Experts of a small language model: width 448, 32 dReLU neurons an expert.
Below are experts of layer 6 (counted from 0) of a mixture-of-experts language model. Rows are named router (the router's row for the expert), gate (a neuron's input weights, with its number), up (a neuron's input weights, with its number), down (a neuron's output weights, with its number) and show model dimensions 112-223. Each number is 500 + 25 x the weight over its row's rms, rounded and kept within 0 to 999. Numbers have three digits each.
Before each expert's rows: "comes before" lists some tokens at least twice as common just after its tokens as in all text; "mostly gets" lists some tokens that are sent to it at least half of the time. This comes from a sample of Wikipedia text that the model never trained on. Tokens count by the router's weight.

# expert 3
comes before: "-", " |", "=", "\n", ":", ";"
mostly gets: " −", " Preceded", " JPL", " ·", " Votes", " Candidate"
router:462469518507466536476513496505536523535463471501498473536515498529456502539532539453521537535498524487540539459531498517493472465527533488465505487529530511524527478461538518475463470477462509496479479473540520494481533478475510475532528480470473482541550507514539498496526485484483460501519491507516491528469540544469490484524522463470
gate0:488516537509473463465481521524493477498528494507536551490510504511525499412495488522479520473500515479487480487494533486469511504468432533507466549465508527447505503512496477518505502559512501487563494518435510543469479507507568514434506494529495484466527457495501433554483547492507478500511511465506526492482470497485492478505476504511
up0:488515524491477449450486507510500512501498465550521560503525491515523503419514485516469490456494530470506518473524522505463514500480469529496468530502494515466500505509506498502499488531501488457533488511452523536487497502503566499475487487482495464455515474485510435543493533462512473503502507454533515508484468512475493479518509481504
down0:524507509522516463444511507525483459465494456495519552511522474542518514493522489533497446501506502471494567543536522491465515459497466518530466522515498466496536513520525501504495497497542501518518467478496492519484489525484538488497506533469516498482517527535521520511500536491509499487485531514508530523480523505491485462560500530523
gate1:469512487515525511508523480502544496507522473429473466507507524472536500511477529457534544512497528531457484514488502471544513504488479501496523527446521553539469511482505438486482478511505466473530512524502476469474485530506518489502511512485468518519496528511505457516481496487521487489524557536525491499525521459474527450541466514517
up1:461534475510510516504508506518488484478560488440486468511516528480536481506428510494504523496501533532448468513478527478540509508501486479501498529465516526537479528484479461492496476521506474463512542529459480459500489494501511485506524517505483528512518526498493466539490528487471505471488554542543478491535521451487515458527467512504
down1:559486512451525532496482447458503479527543479504512516538501521494523478497503499508488508507506516453476505496510503523513524525534520456476532488528521487501489470516500525483478530469507479466522475530492494489498508527510513487476490466486516501550535520482520488498512532513513533483516472499531520479522496526484507520477488443479
gate2:544528504504498455531484469534510516473507470489517504464494493499517469495533476482478498507544490561445479494430515511498523480484522487516535495494444463472468503516539516485520497475515534442455460489512487506526521489537512510512515464492521464488488525503488494477514489488501499445505492481507503536508503485497541500520477541479
up2:532463552476498503536496497521485534504487515521509489463509533493464495476497470485441515478521505521457512492441492511494543459494513489494573483507477472517470501527523498516480502474539484460482512483529510478551498466524477513487501468476545505487466486502494545496515504469493501501466480500514503517530517525532517509508495536483
down2:503504531492487507498522513490487541500485497497482515483470472545529446471507475488529453525514509525490468496474457499554485461513501526469525500464469508509498516519518491541594477463488526489481508511516535521488500468502508447507503555482537472460530508561457501500492471493504474480488498475482502522477470462490517463528511545481
gate3:551518520484512521525465536500481476517494526463507510513512524506522516532487506515489518523488506500480487518469479534475471455506514519565498519499556499518466511488475490512516500495500457523534535500503521506506517503555526477510469486482489518509495509492464484508512490541471495515477494522525536479518515496452524492511424493526
up3:533504485454521537501477542506469498531478515477520501477508532502543517532501515492490523552513491465466491493472495519494472455503507497550522513518529512525474484491500490490498470496489468507556510495492510500495499506525524510500514478500487519514513513481466481523510504532472509533466497498509527532506505482469511512521425493537
down3:529537544509467515541497490460486492526435502501482474523530473432493511497516492504535487484486495491535517502480517501503518508521531485474529524493504494505465478489475483474499493463493502463495499532492487499472534486527496482517472477536534494485483548496479517453508508535482479476532484529460548512526438465464473493532492524457
gate4:464535491525514477522488503519501491473495487553526559484508527542482528508514538489562480491471500530483480476488499464464449510505505476470473506487498449527505527517478505522516500517495482481478447493540493505506510497492479577520548531511518531518481495468430515500471564517550506516504506465486489496496494520509492507478501486496
up4:485558523535511500521504519517493499474505501520491525512526498538508502509521492485498493460499491523507498478455529482449506468483512442479487524494486450487463493519494525487482499525515490467472471482516525501521471548511489547492492523505526585528490533487439530476471552507535479516476502457527498472522470492506480489532510516509
down4:483522519505473466505508532486495514510494470532517504512520478518557494551497473477515497490513452480508511508491505510458461488489472482522529513565520520502468465486499478503367501499529480542501452490499491453520468538512474527517504502500513506492510504486494542497507509487492506505488507529496504481523540514478515512496477512500
gate5:501507506512523509533458479462524524484524444484534506471524495498534526529490477487540489511508537525527466494522531521517495503519488483500498492455455487500487587551538504524515456520459480469497502504474506438514450516515489492503511542504479518506520498483518485520508445503484485534458517471518493519486530470479523474465483479480
up5:509496497530527502537455512501495522490550493469506527497540506487546505531487500494518475521488503529519444492501505521502501494495461463502484498445460520466483587527505485530525476512473484465501524520477535439530457512519504491483513541535494486504529508485515478484494456507468478513474539492507525507473530480482518473480517497489
down5:493506489494494538500496501510470496494528485506536498467512477524508526441490497505546450498480524505527494471538474502483462524466541490457454513468502523485480494522508533494497478446440515503489498488510503507521504461499475489493499508497450531515502540544472503506509482497511434473499525477508523507497508494488524503536484502441

# expert 0
comes before: "-", " |", "=", "|", ":", ";"
mostly gets: " Preceded", "History", " JPL", " MPC", "See", " ·"
router:488463511502469525470515468498523519533460467519487483521515492542469497526535535469519523531490518470543525463518513510509469469507530477461486482517525503522545458474535528473458468471458515494461479475548528489477555498472494479528546475472463473546527530516531510485535478485499475492520479504531484522473540555460495500527533454484
gate0:497526518531482445489513532495452513471524497485507530469500506499543535449446501514490499456502492463487495490512524495488512541514448534507457545478513509444522495531500486544506495529522503488559489503442495528476478489499523514450498518538481499496499466503524444564467545513478501508520502466487541493464467488507514488493474502491
up0:511512503518474459465503519479491540499494471528500546484516506506535545453470488497479489454495513460520528467543508502484494535513473546506447519496500511459528477513513513510490483516522512456526480498451507541481504482506532493489496531488492490493491479480537460548484522496481496499527495468504539516459458503481512501503504483492
down0:531510512521516470454514473560485491499488484510486510507534483548523542498540479530451483505524507459512517520546506508487501476499503524514488512516471452473511461503532485469470488476521481517506465480501480464481534516498530476495545533488487514462478507465502526516519513473529498488492514484505510562486493495518450527528502515519
gate1:491488488486528506481506481486528491512505458439477478499509511484526517516503516459551545514457532541477504512501491514506485477480493491490515523440508544505470514483500450503485471512490469454527511500511490496471468530508526477455527509488461511516482545469529457487487497517552477487517561527502498484516519499505516460509477516530
up1:486512480504521510474490500503493500488533467431480488484493525483522493514473513487530536511463529530467487516496512517503490480506494479500511513469500521507465532479478461506493464530487477460508541513478478475496478506510500489465539511496479519514495543455529470504495514521510491477504553530503491484532516484515502459494478509528
down1:503508505458502510520501436465508477539506471492481513530481541509498479493511523529498507501475489471495473493501474507524543546505480452462503484511482464503519460521450503493479520472512492489479513528468500470502492486517473488446508494495469503513510510459474500485518531508482547480553489487518542517497506495488482532482513463513
gate2:541533527506520478522509473550514493480528474506534498468462486493525461499522479494488518524540481544466459494462535503498528515470463471510538507490445468488465492511554501480513493486498538434465457483520495491507495505543484516506517464489508492481483534532517501474500492513528516475540505481491493528510521489496555500506483528476
up2:542473560464509523529499512538500505514525511517507500459484517485490472481498476497444534490530508535465500484474519511518554476481482480491569474504486473535460504531522483510481495477541493461474518482539490482515488489536463519494494468478542517478480498509505538479484519480507510523499483461514491512536541528538516503493512531486
down2:519483543479479510500507507501495536500483465505493515525484453526519450506520493492496450510535472521504466513457473506553510483528480492451531507479475537521512507523515483520596483506476501459453491508510526508472506483517502454515517535487528480435510495526453504461484470483514497508475507478494510533519499486500500456520506526462
gate3:539509495499512522494467544487485480514493488450477474544504487508511509536508512513502546527469505505500472500469467538481463471496512519552530533525544508526478490465479480497505499486485444535494519494508540520499517495519519460479505510489502512535493509493493476505510478541507496506483526527505510495502491503464522462524455523527
up3:514501467450521524491472551487482493517474499464497472503515502510511510535499507504500541547485526485488468513458482526488482484480507517531529528533525522517479476482477475466507490494485461510529507493494550508494497509495509492466517511494515500520488515480474480508524491535505519511449521509500500521516499505499533488519452530532
down3:513521524505515522532527454435494491520433500481472489513499465447469531482539483488536489504467466510551492511501521507525494516517494480489544536482510482524433454511443483475495514469487481471494523535517469503473513480530524460507479489517504489457479543479466536467521503542506501467555485521494559525508469464483475478507494515493
gate4:481562500530532477507502494507508523470486494532521558462504516528484524497502515496545436466489527545486490487501496473456460515500508475471493491498516471560484532512479508509505500535493490458477447477507489526503503513479509565520553521511522508526495489464468523492458553517563501527477520480486486499504479511515503502462500475506
up4:477570514520530491521489517479476528470486500513499521508520487529512483517512480485484478449524518541499507475487530486454525481463505459487511513516507462534436506523492519492481489547523490450475467487489508515493459560497516523508490513518530550522490512475479535483459537526536503519436494473524511473515463493522486483512524503500
down4:490496524532462434510528508481494479515457489538519492483527511491518482533481475453504472508524451508493486498485492489461473487486451489549511522550517502480477485468518463513397530505536496523522460471496530451518476537490463512535507501467516519469503490484485537512491526474515493511493529520498488478503526516473512517487476505484
gate5:485508515508517523497477461463518518503498459453525507475523524495546528523494471513557498511516515546533472488531526518503489509542477497478488465455476479496480555542490532525517474525462464487498455521472503476516473498543486514488503546514467527510498494526533487507501482495476500545447506466486508519506520477483548470495495524490
up5:497499506521516528475477470461500528537491482468511515492516515520549523536504511515540486516500501554531432482509503531496485493513469468467496474472475512475497529509497539506517465532480479477495472519487532464538473490548473499492517525510485519509539512544516499489502512502483481542457522478513481532500538498479528455526542504478
down5:503500488520522538485502506514487498492542500486538501469507502502492523450498496524520448480499506516514506446527456489478476507508499493486450513470526539487478472513498508514496520444467485507495531501527532481511480450515505488483493526511470506531480502505465501504494516510500416470484510490499527528488530482489483489567461530451

# expert 5
comes before: " |", "-", "\n", ":", ";", "  "
mostly gets: " .", " ·", " MPC", " JPL", " age", " Votes"
router:470464542526475538462505479498537535537469473524505484537510483535462500528537535469506536526521500471543522477533480529513466458521521489461486490522526493543521457464528532465459473483472504503468492483535532482477538476467497466526528485476478484539524518497514510499532486478486478500520486520524486522464534528470494498529535484478
gate0:498517545512474466460539473519487541501536486523538538462505499504493511430488474529499525467484496487509464476496538505450516520507454521497455529484496530498502471515496468560488500551498524459576487525456541538473496489506552503453509472530502519488505429469507520566484557480502467517555474479545532500496501511510502447547482493518
up0:504536541515479455456526453525508555502514477550513531448499490494509530448502445507492498440495506489518508472515507534430519510517503538490445505502486518504515482498493487530493496526490511426556496509444534548497495503508543495475486481513500508505496429454509501558465542474512471521549496484542540500498498508484519438548503499520
down0:507542513529549457454497495528471501510544471520487514537549466541513545513498491558449533503529506456507518538511534474495495488527464502523472510545494484519489498528509474492466483489551490503479508510491501487507525494499536495490529535493497522474499510515513537509450530505515498452498545494501494501491527517526472489522495535533
gate1:487497481501527501468503499522535461510543488433487490468528524462552497500504506437538542517459500549475502542487487497497497479467491494486513526419515534543462495495512457515483459509511476492522534518515465467485495514510527495451510523475497499508456513506532461495481483478515484501533525527518464505520499504509539470529491523512
up1:467510459524518499459484522534484460493555484439488496477522531446558492490468492484524529500490509537472482535502517495505500482483490491489493524429497499539457526499480451515490457511508504482485564526494464471477504478502519501464524521482514504506482508483517457504480506484472496499521512543524450489520500484492530467534492514504
down1:478474472492508482540506469453465466504524505459495541540480525461532450518504495489465528504520477500505491518485521490512544547526486461485496510510487502471508456528460491478472515472506509507519516529453521463515514492509484505473499529472500525516507498475518502468477556460500547493517520479491507501485512485521520525486480489502
gate2:554523485510498448523483456540516497474491475482519473480476488490504485499528470483468496511543489546470477501466528528486519496473515503515519506490448471477436518501533538486523491481536527436455466481508484484510523512540485531509513476485523484506454517501494503463504480517513497457497488475492518526503499478513519503521496534480
up2:552478546471504504537486499525506520514480521506494479450486523478459503473503453465455516469512512502478517493477512544497551448468525496500542468503492471537446528513520506498480509491555480453477537493515509481512486505521468525491498480472566515492446488495489550497508503506500484489467465497517510508526518513535504500510505547494
down2:521483527487505491479512521499504560523520464494487504502460473506520452487506471478512450504522501521497459491465449495563500454538493524472527508498464511509520511510533473554596468475491562470464526517520521509483507477525493456503512523475544454452506513543475492505499478470490475472485484491494476506490485470511514497523510527467
gate3:574491496490499553488462517480514510499508494490517479527510476498538535512493523513507538499477506478473488505463481517490490454460508514545519521468517493509494501482470466519516521507485468506519536525508525503481498504502519462471508516490495503522477497478507472468552502511496491508480501535473506438519509529476516466524458495525
up3:561482470461501554491490522489518523520495495504526465493506484500534548513487521504499533530514503447461490502458502505520502473452514497510528519487506504518500481489479477485507498519477468498562531522482501490484480499475516493460516513496507488520494513483495461488546507502503506509479515519466486485505509525486498488518464492539
down3:528516550493496538537502490420468483506450526479465496544503472452495534500544522509498486510493489513526498478503518499494526515491478528495487525482481484481478465483480501469500516483476483510466559533479495522466507517528544466489492514530529499467487504474455528447487517516514478485548501522486515490502464485487480498508493505502
gate4:481544488516525472514499496507510503490490487544519566472480528531518534515497507477568465498452498544477478473505499486456449484498514471471470513502514458520495512492491516510511495526501469465481462481524491523501488496494508559525550501527503528525492493455431527503487568530533505528505507470486483491515488496514486509449509494514
up4:489564503506515495529525527488493504487498492509504539506501493527525520507500472480492487469500501531504502480475521510466518463458522450485486511508512445484452487496510530479487506549526482452483488483494519521506433548521501521503493493511513558535503522457433524490506558527523494533462498460514490470543470476525449505503521518531
down4:484511499521459459491510517480500499524485496543516517530524501494527504540504509438502503487535453498469510507513487514449486468471470469538513536548545538488509469469521490517387513509535493536502460490497512469516490527521460522507490519479517519463516477495496531529504534481483481514489504533526515475503530504452535528507482491506
gate5:507506524488527508504486487445492513468500433496543501473515496497538537517518464495540507507506527525525480499520525505524500512541494501502521475469438463503484586528516519507518465526463475473502502512485505471512440514524460499500487547518485525502517475497504487506513440494482492528473532484495500511517537483478536504469487476461
up5:510490523510528509498502519488488521492512480509515536491519508508540516532521488494516498519482510516514451482508487500523490481526467482507500475456420480472486561503493505512517488518478515472501541528484539460544446501531462479495503544534495502509532469494499489463520470492453475482494533502495507514493538492486531511492518501477
down5:482529491496534544463494502489486489481543500511524471476524483503510533445489537515516455500500503501527499445536467472490458501474541444475459503439535524513485529514533508501484496450439511521504508472536516520519459441509501482500506482516446516494475507535443509505520504500517421474511518477503498512497503492476531512560511507456